python train.py --n_layer=12 --d_model=384 --n_experts=192 --experts_per_token=6 --d_expert=64 --d_shared_expert=0 --activation="swiglu" --moe_layers=[0, 1, 2, 3, 4, 5, 6, 7, 8, 9, 10, 11] --router_score="softmax" --normalize_top_k=true --routed_scale=2.45 --balance_loss=0.0127 --balance_bias=false --router_z_loss=0.001 --n_groups=8 --groups_per_token=2 --init_std_router=0.00939 --lr_router=0.0015 --n_head=6 --n_kv_head=2 --head_dim=64 --vocab_size=50257 --norm="rmsnorm" --norm_place="pre" --norm_eps=1e-05 --positions="rope" --rope_base=10000.0 --rope_fraction=1.0 --qk_norm=false --attn_scale=0.125 --tie_embeddings=false --parallel_block=false --init="normal" --init_std_qkv=0.0401 --init_std_o=0.0 --init_std_up=0.0401 --init_std_down=0.0 --optimizer="muon_variant" --lr=0.00691 --beta1=0.9 --weight_decay=0.0 --lr_head=0.0084 --grad_clip=1.0 --warmup_steps=200 --schedule="wsd" --decay_fraction=0.941 --decay_shape="linear" --final_lr_fraction=0.05 --batch_tokens=131072 --seq_len=256 --doc_mask=false --z_loss=0.0001 --train_tokens=957900000 --steps=7309 --dataset="wikipedia_en"
Below are experts of layer 8 (counted from 0) of a mixture-of-experts language model. Rows are named router (the router's row for the expert) and show model dimensions 256-383. Each number is 50 + 15 x the weight over its row's rms, rounded and kept within 0 to 99.
After each expert's rows: a language model's description of what the expert responds to. This comes from a sample of Wikipedia text that the model never trained on.

# expert 33
router:57 50 60 40 39 58 37 19 32 19 50 77 35 41 64 70 53 51 38 54 30 55 62 53 39 35 39 85 59 27 40 45 63 65 33 63 51 77 94 87 56 51 61 42 49 65 45 71 35 56 74 54 53 64 61 24 79 61 37 48 43 58 42 58 54 33 37 73 81 46 43 41 37 32 60 60 63 51 26 39 61 45 52 43 67 29 67 38 44 37 66 67 74 55 31 75 72 44 48 39 30 60 55 33 44 51 51 58 45 36 50 49 80 74 62 67 59 81 66 62 50 76 56 44 60 46 58 50
First capital letter of a place or taxon name after in, of or a colon, as in Family: Geometridae, in K, from: Sri Lanka.

# expert 34
router:54 60 47 31 33 54 41 29 46 24 46 57 43 38 60 57 63 48 21 37 55 77 54 63 30 19 51 55 55 32 50 33 72 60 44 79 22 54 54 69 63 41 63 43 37 68 56 71 29 70 68 45 42 36 53 41 59 49 28 38 36 64 59 62 58 41 41 56 69 78 21 38 49 39 71 56 71 76 33 30 58 67 40 14 69 56 61 40 42 36 56 80 64 57 27 59 65 28 77 46 34 58 59 22 44 44 45 64 43 44 56 51 78 49 68 47 73 57 59 60 59 72 63 30 64 46 70 47
Prepositions, commas and "and" linking fields, institutions and offices in biographies, such as studies in, University of, minister for, services to.

# expert 12
router:36 64 69 47 44 55 27 34 44 32 42 48 41 54 90 50 72 41 65 41 29 53 55 26 26 40 29 62 69 41 40 28 48 40 58 67 33 65 86 62 58 51 48 54 64 49 33 47 49 49 60 62 34 32 40 45 80 52 52 33 35 76 68 59 55 27 35 59 51 54 40 47 45 48 49 63 59 45 35 40 48 77 47 44 53 43 42 47 43 41 66 51 93 49 52 45 69 27 62 53 08 83 71 37 17 48 62 76 19 40 64 56 61 64 76 68 77 49 65 52 38 57 62 49 62 48 66 67
Separators and quantity words right before a number, such as table pipes, opening parentheses, coordinate marks, "at least", "aged", "about".

# expert 30
router:61 76 73 20 30 51 38 34 28 46 25 50 39 48 73 57 56 62 52 13 41 58 69 26 32 43 25 46 70 36 43 25 65 56 27 57 36 65 70 81 49 29 58 46 46 54 49 42 45 56 63 28 48 36 63 52 68 53 46 34 29 73 86 62 50 33 38 58 71 63 40 30 47 47 94 60 68 53 55 56 56 60 21 53 54 44 60 35 28 55 65 89 65 50 34 43 69 43 57 48 37 62 63 36 39 43 69 58 32 46 69 49 56 49 59 53 67 61 94 66 35 61 67 50 76 28 57 53
Characters inside chemical identifiers, formulas and codes, such as InChI strings, SMILES, LaTeX fractions, and alphanumeric model names like Kepler-100.

# expert 60
router:61 65 53 37 49 70 49 28 30 47 34 46 47 37 75 66 68 45 33 50 42 53 42 26 48 29 37 56 45 43 62 38 65 60 66 55 28 63 56 60 57 39 80 44 48 49 41 67 52 72 65 42 31 27 70 44 62 64 28 54 43 73 88 67 75 30 33 48 63 54 37 52 34 54 67 53 63 59 51 45 55 84 43 39 52 52 56 27 42 49 72 62 69 52 43 64 66 34 66 57 53 60 56 49 29 34 69 63 31 62 49 56 47 64 40 57 50 80 57 68 17 61 93 45 57 24 67 46
Adjectives and place names inside titles of organizations and awards, e.g. National, Eastern, Minnesota, Best Original Score, Society of.

# expert 39
router:60 61 52 29 51 59 51 33 40 39 32 62 41 37 63 50 52 68 43 18 47 52 70 36 27 18 57 65 67 55 39 17 59 69 29 63 28 56 49 59 65 43 59 47 65 55 07 39 43 53 80 28 43 34 66 47 63 46 32 39 38 51 74 72 80 41 49 68 54 49 41 35 42 28 53 60 64 56 42 37 50 66 52 41 64 42 69 37 53 32 47 55 67 57 14 40 75 50 60 32 40 64 63 37 57 35 44 57 49 27 65 52 63 53 46 61 70 54 47 80 54 52 52 40 54 44 70 73
Conjunctions and linking words joining clauses or lists after nouns or parentheses, such as ), and, , with, as well as, together with.

# expert 49
router:48 57 54 55 48 58 33 40 31 42 35 90 32 35 58 68 55 45 43 32 35 64 71 22 33 30 27 50 49 29 38 50 64 61 50 65 49 60 60 55 71 61 59 56 46 55 27 55 38 62 61 16 50 36 86 50 67 67 32 50 47 59 77 37 57 36 39 55 51 71 34 31 43 50 49 49 70 65 54 75 56 53 54 30 68 33 73 48 26 38 47 59 77 65 21 43 62 39 58 29 41 66 57 56 34 25 59 43 34 38 68 78 68 47 52 50 72 59 76 56 39 50 60 56 57 42 84 48
Abstract nouns and verb stems right after the, this or was, especially rul in ruler, ruled and rules, plus rank, ceremony, decree, title.

# expert 1
router:75 65 50 44 27 69 23 43 41 42 45 50 42 35 55 73 71 40 11 28 34 51 55 34 46 43 40 77 68 30 21 40 66 74 32 47 37 70 62 48 61 34 72 23 40 60 50 50 29 69 82 53 44 60 64 49 65 62 48 42 48 56 52 57 48 35 52 76 72 73 52 44 50 30 64 66 91 55 46 54 42 55 49 50 70 44 72 49 32 47 55 60 91 62 34 69 46 27 70 48 39 51 72 39 35 49 47 67 34 24 55 65 55 54 68 49 61 71 59 63 44 81 75 49 54 46 63 48
First digit of years, dates and table figures, especially the 1 of birth years after Born: or an opening parenthesis, as in 1858–1898, 1979, 0°29′.

# expert 22
router:61 65 75 29 57 79 35 37 52 31 49 60 53 43 76 64 76 63 52 37 36 56 79 25 53 58 39 56 67 33 25 49 65 51 06 52 66 57 54 49 75 27 65 42 30 52 30 68 59 78 78 36 44 28 41 52 58 76 35 34 35 71 60 76 63 46 31 67 56 71 31 61 30 23 52 71 72 64 44 55 59 42 49 32 51 50 57 42 46 45 70 66 51 76 34 48 74 52 66 27 27 87 50 52 62 54 64 66 53 45 55 56 53 44 51 62 49 63 63 60 33 48 59 20 55 32 61 67
Subordinators and connectives opening a clause in explanatory or technical prose, such as if, when, that is, because, as, where.

# expert 55
router:34 69 51 29 46 61 27 47 42 43 37 48 53 45 43 45 76 43 52 35 47 71 63 08 35 38 27 49 56 54 51 38 70 66 50 49 56 63 72 57 54 18 54 63 40 68 38 64 33 46 55 55 33 19 74 40 55 53 52 38 48 54 70 44 47 32 42 49 75 81 50 43 33 42 51 90 77 61 31 44 71 76 35 37 79 24 82 39 36 49 55 63 70 49 34 55 55 51 54 40 46 55 59 41 45 27 63 62 34 19 56 55 66 31 61 55 79 57 75 61 28 67 53 46 49 44 57 58
Infobox section headers and field labels like Personal information, Government, Genre, Area, and website endings such as com and org.

# expert 45
router:53 78 66 51 46 47 34 48 41 47 40 76 27 52 63 86 60 59 19 39 46 66 78 33 40 32 32 71 58 30 47 52 42 50 47 51 47 56 66 47 38 44 36 46 60 59 38 53 38 69 59 30 58 61 40 44 60 61 55 48 33 35 66 46 78 35 52 72 68 60 29 27 45 39 57 59 61 79 22 41 41 29 51 27 76 36 80 25 30 37 48 66 55 60 06 33 57 44 52 52 54 75 57 49 44 38 48 55 27 42 41 65 63 49 57 78 68 82 62 60 26 64 37 37 57 27 55 61
Line-initial dash labels and cell starts in infoboxes and tables, such as - Born:, - Location, - Genus:, - Interactive map, Hanja.

# expert 47
router:57 50 76 51 44 77 32 33 39 45 46 57 49 15 47 45 55 54 38 44 51 54 77 31 29 37 27 57 68 50 38 50 57 57 23 53 29 60 67 51 70 17 56 40 35 81 51 50 44 56 64 44 43 29 58 35 66 62 51 47 45 66 68 47 74 29 40 80 83 60 37 37 55 47 64 65 61 55 55 53 57 67 49 45 53 58 43 43 45 33 70 65 61 57 42 66 56 41 66 26 44 74 50 43 28 43 63 52 31 31 56 45 51 56 57 54 44 61 61 48 32 49 58 37 57 22 44 65
Uppercase letters and pieces forming abbreviations and model codes, such as W-PR, W-OS-M, WWII, C-NS, PW125, MDC.

# expert 31
router:68 45 65 44 30 43 50 29 36 50 49 66 46 56 49 47 47 59 38 48 40 57 58 44 54 47 37 65 66 22 56 37 64 44 38 58 58 69 79 62 71 42 58 33 51 48 44 76 27 59 80 41 53 46 71 37 76 75 33 41 32 53 53 73 69 31 48 66 79 75 41 39 39 30 79 72 61 50 30 42 66 60 49 52 44 22 58 25 37 44 62 77 75 65 28 61 57 64 50 51 29 61 62 44 35 30 54 64 39 13 56 73 44 50 59 78 60 65 41 62 25 63 74 25 57 49 57 57
Capital first letters of Arabic, Turkish, Slavic and other non-English names, often after al- or a table pipe, as in al-Nasir, Kh, Š, Konomoto.

# expert 29
router:51 74 64 37 16 57 31 30 39 45 38 58 37 33 81 61 63 71 40 41 35 55 66 41 48 42 44 67 71 43 33 22 85 65 35 69 43 69 69 70 49 39 41 62 28 65 43 53 37 54 69 38 32 51 54 51 64 60 41 25 43 53 79 59 52 30 48 76 56 73 39 21 44 53 89 60 70 65 51 58 70 61 37 50 49 37 52 47 30 40 66 74 56 56 47 53 64 53 49 33 48 79 66 47 46 53 61 47 31 36 63 47 60 59 67 55 60 57 69 52 35 78 63 44 52 37 63 60
Symbols, subscripts and codes in LaTeX formulas, scientific designations and dense tables, such as _{, }, α_{1B}, 2001 KF, 9q34.

# expert 56
router:50 61 59 37 57 56 33 48 21 50 40 73 56 44 41 57 65 39 46 52 34 47 71 23 53 41 30 50 49 21 18 42 53 85 50 65 49 52 73 58 64 44 66 47 36 63 55 60 35 55 50 36 20 19 68 54 73 81 51 45 44 50 64 49 48 41 33 60 53 64 50 40 56 42 59 52 61 54 42 45 57 43 46 41 57 34 46 34 45 26 43 72 75 58 41 51 44 20 59 45 28 56 81 36 56 08 53 48 34 37 65 72 65 66 49 55 66 50 75 71 29 54 59 48 56 46 58 60
Sports career words in athlete biographies, such as appearance, debut, goals, season, role, lead.

# expert 62
router:62 79 60 44 34 76 20 37 50 24 56 54 65 50 37 58 80 57 55 51 29 55 50 39 38 22 23 40 60 35 43 46 62 44 56 62 35 52 69 50 49 35 54 50 54 52 50 48 54 69 49 33 45 35 65 41 49 45 53 30 38 40 69 69 50 33 35 54 64 49 38 40 52 35 44 53 71 59 33 64 52 56 47 46 62 48 59 17 25 29 48 57 72 63 36 25 69 36 70 34 40 57 54 60 57 25 57 30 39 56 72 61 54 50 48 45 62 61 57 77 40 51 53 38 47 37 64 74
Subject pronouns starting a clause after a comma or period, as in he, she, it, they, plus commas in vote tables.

# expert 58
router:66 64 53 29 21 47 41 33 54 40 51 60 49 53 49 61 69 44 50 44 32 53 58 55 47 51 26 56 56 36 59 45 48 51 65 78 41 48 67 71 51 30 61 34 49 55 39 49 38 74 72 41 53 47 50 45 63 60 30 19 31 80 66 75 54 26 10 79 57 57 29 28 45 25 67 63 56 67 43 57 55 55 35 29 68 26 65 34 45 52 55 67 90 60 33 54 36 34 63 49 48 60 62 42 49 47 59 67 34 22 61 51 49 58 59 59 63 57 62 51 37 66 66 37 60 33 49 62
Hyphens and punctuation inside ISBNs, CAS numbers and chemical names, such as 0-8128-6092, plus letter-hyphen prefixes like X-, T-.

# expert 27
router:51 55 71 59 43 59 31 42 55 26 39 54 59 40 58 62 60 54 33 35 32 82 39 40 31 50 50 53 58 32 55 36 61 53 55 45 19 43 45 50 54 50 76 48 45 55 29 54 34 86 66 34 56 34 54 54 50 58 16 38 17 54 62 60 66 39 38 39 61 58 41 55 57 46 65 58 52 73 40 42 54 63 43 17 80 52 49 25 34 44 54 75 58 61 35 56 76 43 73 53 52 69 57 33 37 40 53 60 35 38 63 70 77 49 45 55 54 66 57 67 52 53 66 33 54 46 64 52
Joining words like and, of, or, for in academic or institutional noun phrases, such as Representation and, use of, Ministry of.

# expert 41
router:56 65 49 26 55 43 41 37 48 34 43 67 38 44 61 66 52 53 62 38 46 68 67 43 39 31 44 47 61 21 34 30 66 59 38 46 30 68 58 79 63 21 71 50 47 58 34 80 48 60 77 46 55 16 65 59 54 66 49 34 49 52 66 70 63 37 29 53 59 58 37 48 40 40 63 70 71 67 48 61 61 64 47 14 59 46 49 45 24 37 48 75 65 65 44 73 57 30 48 40 43 62 63 44 59 33 59 56 37 30 55 82 61 50 54 38 64 58 66 62 48 59 44 32 63 33 77 45
Verbs and prepositions introducing roles, offices or partners in biographies and infoboxes, such as was appointed, served as, In office, as president.

# expert 7
router:59 59 92 44 32 49 28 27 44 46 45 67 49 47 76 55 57 53 27 39 45 71 57 50 46 39 52 55 53 24 37 47 85 54 49 51 48 70 57 51 51 50 74 36 36 62 41 56 29 57 56 46 42 48 59 43 63 58 45 38 29 50 76 58 59 34 27 43 52 66 55 39 20 10 72 68 43 63 38 47 54 63 45 32 49 41 87 37 22 32 63 59 69 47 52 61 63 53 42 41 46 49 53 51 38 34 65 54 34 34 55 58 45 56 46 53 71 52 53 85 60 86 47 31 72 40 47 81
Word pieces inside Spanish, Portuguese and other Romance-looking names and places, such as del in Viña del Mar, de, José, -ão, Anzoátegui.

# expert 53
router:51 45 61 41 41 64 49 53 27 47 37 61 57 39 49 80 64 46 32 47 36 44 71 13 39 50 42 47 58 38 43 39 55 65 37 49 33 42 74 63 47 41 69 34 32 68 58 52 47 55 50 17 52 26 55 38 57 82 40 26 36 48 78 37 76 35 27 64 62 73 30 19 50 47 52 57 55 62 34 58 63 63 40 53 62 29 53 28 43 36 40 66 74 57 34 43 43 29 53 32 31 57 57 41 29 00 64 54 28 47 62 58 81 49 57 56 61 57 72 75 45 56 61 50 49 37 65 49
Head nouns for events, competitions and undertakings after a possessive or article, such as Championship, Cup, election, campaign, treaty, playoff.

# expert 61
router:54 45 67 25 54 60 39 39 28 38 52 59 34 39 42 74 65 35 26 54 36 42 68 18 29 46 30 36 65 24 28 47 56 60 28 40 33 43 76 67 53 50 46 57 52 82 62 54 49 72 51 29 56 34 58 44 63 52 39 40 52 52 58 47 68 37 27 52 61 62 46 18 37 33 62 38 68 58 41 56 64 47 44 48 61 45 59 14 46 26 56 61 69 55 42 36 50 27 66 43 40 51 59 37 57 18 48 50 26 52 57 80 56 51 65 54 59 51 68 61 36 67 65 48 66 19 68 53
Head nouns naming a season, series, album, film, championship or group after a title or possessive, as in 2002 Pacific hurricane season, the album.

# expert 26
router:58 51 70 32 40 69 35 26 37 43 32 60 40 32 55 50 50 74 39 38 43 54 59 36 33 40 32 52 63 41 43 50 84 58 27 60 45 74 70 49 63 21 59 46 41 57 56 52 37 63 53 41 46 24 64 49 58 64 38 54 43 54 63 52 57 28 37 81 66 64 49 41 46 35 69 70 86 50 60 32 57 55 61 43 64 48 45 20 33 51 56 60 56 58 35 64 62 35 56 28 40 58 63 43 44 39 55 48 43 30 50 47 56 62 68 56 55 60 46 49 29 46 61 35 54 36 57 59
Single capital letters and pieces of acronyms or codes in lists and tables, as in FIBA, IK, WWSG, STD, N/A.

# expert 11
router:49 48 81 41 28 50 16 54 46 46 50 65 57 49 80 52 67 77 45 45 41 63 40 33 30 43 31 64 86 44 50 28 49 65 48 91 48 66 69 67 65 42 49 40 60 51 43 67 28 56 75 49 42 26 55 27 66 46 45 28 55 58 45 58 48 30 32 60 58 68 37 24 49 52 74 59 60 58 33 56 59 75 30 45 66 27 48 16 44 58 70 57 73 63 44 61 74 34 53 49 25 57 74 46 24 53 74 52 15 38 50 47 67 51 64 72 74 56 89 66 45 47 61 29 46 42 45 71
Short connectors and separators just before a numeric value in specs and tables, such as Installed power:, displacement of, (aged, approximately, ×.

# expert 25
router:57 69 56 29 23 56 47 39 47 36 42 55 30 46 58 67 70 50 37 47 33 65 70 39 36 46 23 52 59 39 35 54 80 61 46 74 41 55 61 78 56 52 65 43 38 63 40 57 40 57 65 32 37 17 74 52 53 64 50 30 49 63 63 57 56 28 18 67 53 53 51 46 40 52 56 52 66 53 45 59 56 89 44 38 66 40 60 30 40 46 54 64 56 47 31 56 54 34 46 49 28 51 48 55 23 35 93 79 33 41 66 71 58 50 66 68 92 48 60 51 52 51 60 40 52 31 63 70
Spaces, prepositions and month names just before a year or day number, as in in 2017, On September 1, Published: 1930, 3 December 2021.

# expert 28
router:60 45 69 57 56 40 32 28 46 46 47 78 52 43 51 60 61 53 39 39 29 59 56 47 44 54 38 53 42 23 49 25 78 78 54 71 58 58 81 63 84 20 62 52 35 56 52 50 23 44 38 42 43 45 58 39 81 87 29 40 46 68 59 73 52 31 26 57 72 78 51 26 41 32 59 52 58 57 27 42 73 48 57 48 57 39 64 22 33 62 70 66 69 72 38 63 67 61 50 60 37 57 62 54 20 36 61 54 39 39 55 65 37 43 62 67 62 39 35 60 48 70 71 43 61 50 50 61
First letter or piece of non-English personal and place names, mostly in tennis and sports tables, such as D(écamps), Ch(ardy), Z(vereva), Abd, Š.

# expert 36
router:47 40 61 37 30 54 38 41 45 67 24 54 40 45 65 64 68 31 27 61 42 54 65 02 61 48 25 51 63 49 51 33 64 60 23 46 27 65 80 48 52 35 52 49 35 61 38 65 29 50 54 43 43 32 57 31 61 69 20 39 34 59 69 45 59 37 50 60 69 60 45 29 31 48 59 55 62 60 26 56 77 70 30 38 62 31 45 50 49 38 52 44 67 54 49 70 56 51 60 32 57 43 68 42 29 34 72 74 29 37 44 46 61 68 44 62 55 56 51 63 36 70 70 40 81 56 37 43
Concrete nouns and name parts right after of/in/at, especially body parts and places, e.g. heart, blood, hand, Mount, Versailles.

# expert 13
router:70 62 73 43 20 63 42 32 42 50 30 72 51 28 71 36 67 35 36 41 47 51 68 11 54 33 35 49 80 31 41 55 62 62 39 42 57 71 71 57 52 22 70 41 32 53 38 80 57 74 50 58 38 44 49 45 76 60 54 30 49 50 99 48 68 36 27 62 59 34 38 34 24 42 47 56 63 56 44 64 39 42 55 52 46 36 49 55 29 40 56 49 64 52 38 43 66 20 48 30 39 63 47 53 48 52 59 62 63 60 68 68 47 48 64 47 48 63 82 61 21 60 57 30 67 29 71 42
Pronouns and clause openers like there, it, what, if, whether, that he, often in quoted speech or song titles such as "If There's a Reason".

# expert 35
router:70 56 65 46 41 49 32 21 34 40 24 59 42 42 57 65 52 38 50 58 28 80 45 42 34 45 11 71 51 58 54 51 43 73 53 65 18 48 79 43 77 32 56 53 40 47 33 65 20 42 51 53 49 23 67 21 50 63 35 35 44 81 65 46 60 29 34 58 50 67 23 38 31 33 57 73 77 46 50 23 62 63 37 36 54 54 65 70 52 40 71 65 92 66 33 78 51 49 50 45 39 35 68 38 37 44 77 39 52 43 72 48 49 71 49 60 46 83 56 62 56 64 74 51 64 19 48 84
Middle pieces of proper names split after a capitalized start, mostly places and companies, such as Th-orp-lands, St-arm-ount, Bel-ved-ere.

# expert 48
router:74 55 51 45 68 71 31 39 48 57 25 53 38 55 61 69 46 63 52 45 15 76 66 38 19 32 42 50 73 40 51 53 67 51 37 49 37 61 54 59 48 44 53 35 57 71 18 63 41 54 55 48 41 37 49 55 65 63 57 40 26 81 69 56 42 41 47 68 68 56 44 20 27 57 67 63 46 56 27 55 42 53 15 46 77 37 63 30 39 37 48 69 78 57 45 54 73 41 67 42 27 76 57 41 46 28 66 45 24 52 57 60 76 61 52 56 61 86 41 70 43 54 65 47 53 16 55 57
Possessive 's and possessive pronouns such as its, his, their, this, often after "the" plus a noun, e.g. dragon's, planet's, its own.

# expert 4
router:52 53 76 47 40 47 30 34 58 40 35 61 39 47 63 65 55 64 44 36 38 71 50 44 43 49 31 50 45 32 56 38 65 60 45 67 44 61 78 56 58 30 61 47 43 49 48 69 30 48 74 49 56 36 78 37 39 58 49 24 27 53 65 59 76 31 28 71 69 62 44 43 40 34 56 68 43 64 26 54 58 68 29 47 75 27 63 54 43 46 54 57 88 81 19 76 70 31 57 24 24 64 66 56 26 47 85 69 37 19 55 63 70 51 63 47 65 66 61 60 39 61 59 34 61 43 67 66
First lowercase or capitalized piece of a longer word split into tokens, often a Latin prefix, such as ind(ictment), dis(established), def(ection), tele(path).

# expert 54
router:71 58 75 38 44 59 34 51 42 28 41 77 46 40 65 61 83 48 49 37 39 56 56 17 53 54 17 48 62 55 38 40 62 77 41 75 44 61 71 66 68 59 69 42 31 69 15 57 42 74 46 41 39 33 74 37 55 75 24 45 45 49 39 44 55 39 43 49 61 45 47 44 31 35 63 65 79 45 46 52 73 70 43 49 54 30 50 27 31 30 47 64 57 75 43 52 59 36 45 30 34 77 68 43 48 19 75 56 34 43 65 64 55 71 77 66 54 55 59 55 25 57 62 40 65 41 68 66
Words in film, album and song articles about release and reception, e.g. album, The film, release, debut, screened, and table line breaks.

# expert 16
router:55 54 54 29 61 68 31 47 26 48 29 75 51 41 53 70 66 78 48 21 17 69 62 19 30 49 46 74 67 40 40 41 49 57 30 52 48 60 56 60 49 34 70 33 25 50 23 63 57 63 69 32 35 28 66 45 60 58 34 43 18 78 70 66 65 38 54 56 56 58 23 51 34 45 64 64 60 53 33 37 58 44 38 29 69 53 58 51 47 34 56 72 54 60 33 45 72 47 61 35 54 78 67 43 63 56 59 61 33 35 59 68 68 60 61 72 62 95 72 74 47 49 72 33 61 44 48 86
Quantity words and numerals before a plural noun, often after "of" or "more than", such as several, many, two, four, various, other.

# expert 19
router:69 50 70 49 26 58 31 37 43 36 42 60 58 38 67 68 59 57 44 36 42 89 58 41 42 47 25 52 52 35 56 37 76 58 51 81 46 61 62 71 51 42 44 50 48 41 55 64 36 45 72 53 44 56 71 38 41 44 44 40 40 56 54 82 63 31 34 65 57 68 42 39 50 50 53 82 70 54 18 23 54 66 17 44 57 29 58 23 46 43 83 51 74 48 34 69 68 40 65 31 42 59 73 27 29 50 68 61 14 26 52 74 70 62 73 65 57 59 66 57 41 49 60 34 53 29 57 74
Single lowercase initial consonant pieces that begin a word, often after of, the, and or breast-, as in breastfeeding, vascular, fossils, pain.

# expert 17
router:64 67 63 39 43 79 25 39 26 49 29 62 55 46 74 56 50 58 47 28 33 60 64 36 30 47 29 81 69 31 24 35 57 57 07 69 45 59 81 61 62 35 69 22 48 73 46 66 48 66 63 40 40 42 71 48 61 61 47 28 33 64 53 59 57 41 43 65 57 69 48 42 47 48 61 56 82 42 41 37 51 64 42 54 57 25 63 45 45 49 65 60 60 76 43 52 38 26 73 45 26 58 80 37 42 52 73 67 44 38 78 67 68 53 56 48 59 68 59 56 34 82 60 57 64 41 48 52
Cardinal numbers, digits or spelled out, in tables, stats and ordinals, such as 367 laps, 10th district, six, four, several.

# expert 51
router:47 67 48 25 31 57 36 30 41 57 25 81 41 43 74 75 50 44 28 40 37 65 75 39 39 30 51 71 62 35 37 40 59 67 50 69 35 51 69 78 67 35 53 24 57 61 36 57 42 81 60 38 39 53 70 45 49 60 26 31 50 73 73 49 53 44 50 55 65 57 29 35 47 28 65 52 45 58 18 34 30 72 25 50 49 34 57 43 38 37 61 53 79 40 60 65 53 50 71 49 46 79 61 36 64 35 74 68 34 33 65 72 61 65 61 60 75 61 64 65 32 62 67 52 49 52 65 67
Word-final pieces of foreign names and words, often Dutch, German, Slavic or Nordic, such as Graaf-sch-ap, -ová, -ević, -inen, Alzheimer's.

# expert 18
router:65 56 67 18 16 69 55 42 38 43 48 56 38 40 65 60 59 44 58 44 33 48 78 34 25 36 36 56 54 44 50 15 55 71 55 61 43 61 56 62 62 30 56 55 29 68 16 61 46 55 67 14 49 35 60 55 47 74 37 41 33 59 60 65 62 41 33 61 57 59 28 28 47 48 77 57 53 48 44 43 74 55 44 37 81 45 74 56 43 53 51 75 86 42 33 55 55 48 59 50 40 54 55 46 35 41 64 86 43 20 55 60 54 64 63 64 88 51 65 62 58 63 56 29 56 27 57 75
First digit of years after dashes, commas or "in", e.g. 2015–2(016), (1)971, plus en dashes and "to"/"until" joining dates.

# expert 15
router:75 64 71 35 43 80 33 41 32 36 34 54 49 46 58 65 40 37 33 32 43 73 67 23 35 62 37 73 62 33 29 36 70 69 22 50 20 64 87 67 73 29 62 28 45 76 33 48 31 61 60 44 32 50 65 39 48 61 25 31 28 63 57 74 62 34 44 62 51 65 42 43 38 50 74 69 68 51 44 50 54 64 35 51 72 26 79 55 50 55 74 56 54 58 49 48 46 21 64 34 28 63 66 21 51 45 67 77 48 47 65 59 68 63 53 55 57 77 60 55 49 85 73 43 55 37 58 48
Numerals in dates, tables, attendances and ages, plus spelled-out numbers, such as 61 years ago, the 60s, nine, twenty.

# expert 52
router:79 57 69 30 39 51 12 47 29 62 37 46 48 57 61 60 64 70 57 41 20 75 49 40 43 32 38 62 59 39 39 38 57 48 52 55 40 57 75 47 67 31 43 42 63 65 30 55 47 59 48 22 41 26 56 44 40 54 47 25 32 57 55 66 68 36 36 51 63 56 26 17 45 54 74 65 71 61 41 69 50 71 39 52 72 34 54 30 34 44 43 91 55 73 31 48 45 21 64 15 41 46 58 46 39 22 77 46 32 41 47 84 62 44 63 58 54 56 70 55 51 49 63 37 60 39 49 67
Line breaks ending items in bulleted lists and infoboxes, especially taxonomy entries before Binomial name or Synonyms, plus table pipes.

# expert 9
router:53 57 63 28 35 62 30 23 59 48 31 52 45 48 55 51 66 54 42 45 37 61 63 31 36 30 27 45 58 38 40 36 53 69 47 47 38 56 52 53 56 40 78 29 22 60 23 63 30 71 33 53 41 11 45 51 51 52 34 39 40 79 89 61 43 39 45 63 59 41 33 31 29 34 60 57 54 42 39 23 61 60 40 48 74 13 53 40 36 41 61 68 61 69 40 70 80 31 54 08 37 43 44 55 46 38 75 67 36 50 47 52 50 62 46 69 44 66 66 60 12 56 50 49 46 53 53 65
Pieces continuing proper names after a capital L or F, plus openers like Low, All, Every, Once, as in L-ed Zeppelin, Lions-gate.

# expert 63
router:43 58 42 35 55 64 28 31 47 56 52 57 51 51 52 63 45 49 33 43 46 60 53 36 53 23 22 38 53 32 40 28 53 64 58 58 42 73 67 65 63 31 73 34 36 71 28 57 29 55 62 53 37 30 55 54 59 64 45 33 49 51 98 65 53 36 34 67 59 79 39 43 44 52 56 51 67 53 51 39 56 61 64 14 66 55 44 45 25 45 52 68 69 69 32 68 43 23 70 34 55 58 58 47 51 33 69 61 36 28 78 67 54 84 54 58 65 53 71 72 46 62 68 29 76 34 73 59
Military ranks, job titles and career verbs in biographies, such as lieutenant general, was appointed, commander, chief, professor, steward.

# expert 20
router:67 63 59 37 21 54 33 42 39 47 40 57 47 42 58 61 55 66 43 34 30 88 58 46 48 50 17 61 59 48 62 47 74 52 45 86 40 60 75 78 70 50 52 58 59 51 50 71 35 54 76 50 42 54 74 50 53 49 48 46 49 59 61 80 67 28 35 54 55 48 40 39 36 40 56 79 65 62 32 15 50 60 16 53 55 41 74 26 40 32 78 48 84 58 29 60 65 26 52 28 45 45 58 40 25 41 65 56 17 43 58 76 69 67 56 55 77 65 72 47 30 53 56 37 44 41 74 63
Single lowercase first letters or short starts of common nouns, often after the or of, as in c(rib), h(oop), p(ub).

# expert 57
router:61 71 56 29 36 64 52 41 35 17 30 65 19 57 75 60 50 43 59 57 21 44 64 29 63 35 38 87 70 55 58 47 66 52 59 72 38 44 77 33 57 51 39 46 51 63 54 57 49 63 46 52 32 35 98 39 58 63 50 34 30 55 73 67 62 39 59 67 52 49 39 30 28 45 66 59 50 57 43 43 65 87 33 47 61 51 64 51 43 26 53 62 83 74 45 65 67 34 70 28 59 66 62 45 53 44 73 66 55 16 48 51 64 59 64 51 62 74 40 61 45 68 58 45 79 38 42 64
Word pieces and words following a or an, mostly vowel-initial stems, such as an-onym-ously, a-ud-acious, an-x-ious, Aud, plus table line breaks.

# expert 23
router:59 81 50 44 50 53 51 29 47 55 48 66 48 47 57 61 55 37 56 39 39 71 58 32 46 33 44 55 60 29 37 47 62 45 38 37 27 49 81 69 52 43 77 12 30 79 41 48 39 69 62 41 29 38 61 46 68 58 54 50 32 62 56 55 55 43 55 62 45 71 38 36 21 42 58 83 45 75 50 56 43 68 46 33 59 21 67 54 31 41 74 64 54 63 45 62 48 35 45 49 45 76 66 43 48 30 65 62 50 50 59 63 50 47 49 55 61 50 64 75 33 65 83 47 73 31 74 53
Surnames and surname endings after a first name, in sports rosters, cast lists and tables, such as Smith, Johnson, Jr., Allison, -ová.

# expert 2
router:84 66 55 37 25 75 39 40 41 33 38 65 51 31 59 80 61 38 21 41 36 52 65 38 27 38 31 67 74 37 39 23 59 64 42 56 37 60 61 54 57 40 55 41 16 64 22 52 48 66 72 44 45 43 59 44 49 65 44 39 45 56 54 65 59 32 50 74 71 50 13 39 46 39 59 73 73 47 41 46 56 62 36 40 71 36 71 49 32 44 52 63 83 68 35 57 50 28 78 44 28 47 65 36 38 51 76 63 49 36 60 69 70 78 65 50 71 77 76 53 46 80 68 45 58 43 56 68
First digit of a four-digit year after in, since, or a month, as in 1951, 2003, 1776; also in the early/late.

# expert 43
router:61 58 56 45 37 56 42 33 34 37 44 69 57 43 57 59 57 73 34 39 55 60 51 53 32 50 35 51 55 49 59 42 61 29 42 67 48 68 51 70 56 46 67 57 64 43 45 56 38 66 68 31 52 37 61 39 62 71 33 47 36 64 56 66 79 35 49 80 66 57 22 44 48 46 63 50 73 56 22 44 46 66 48 32 85 42 54 00 32 38 56 64 72 71 26 55 59 10 69 33 40 56 57 49 36 26 52 43 40 54 45 59 50 44 56 55 38 71 51 60 42 49 67 55 50 53 45 59
Capital letters beginning a line, list item or table cell, such as radio call signs like WGRM and model codes like DGX-520, plus taxonomy labels like Species: and Binomial name.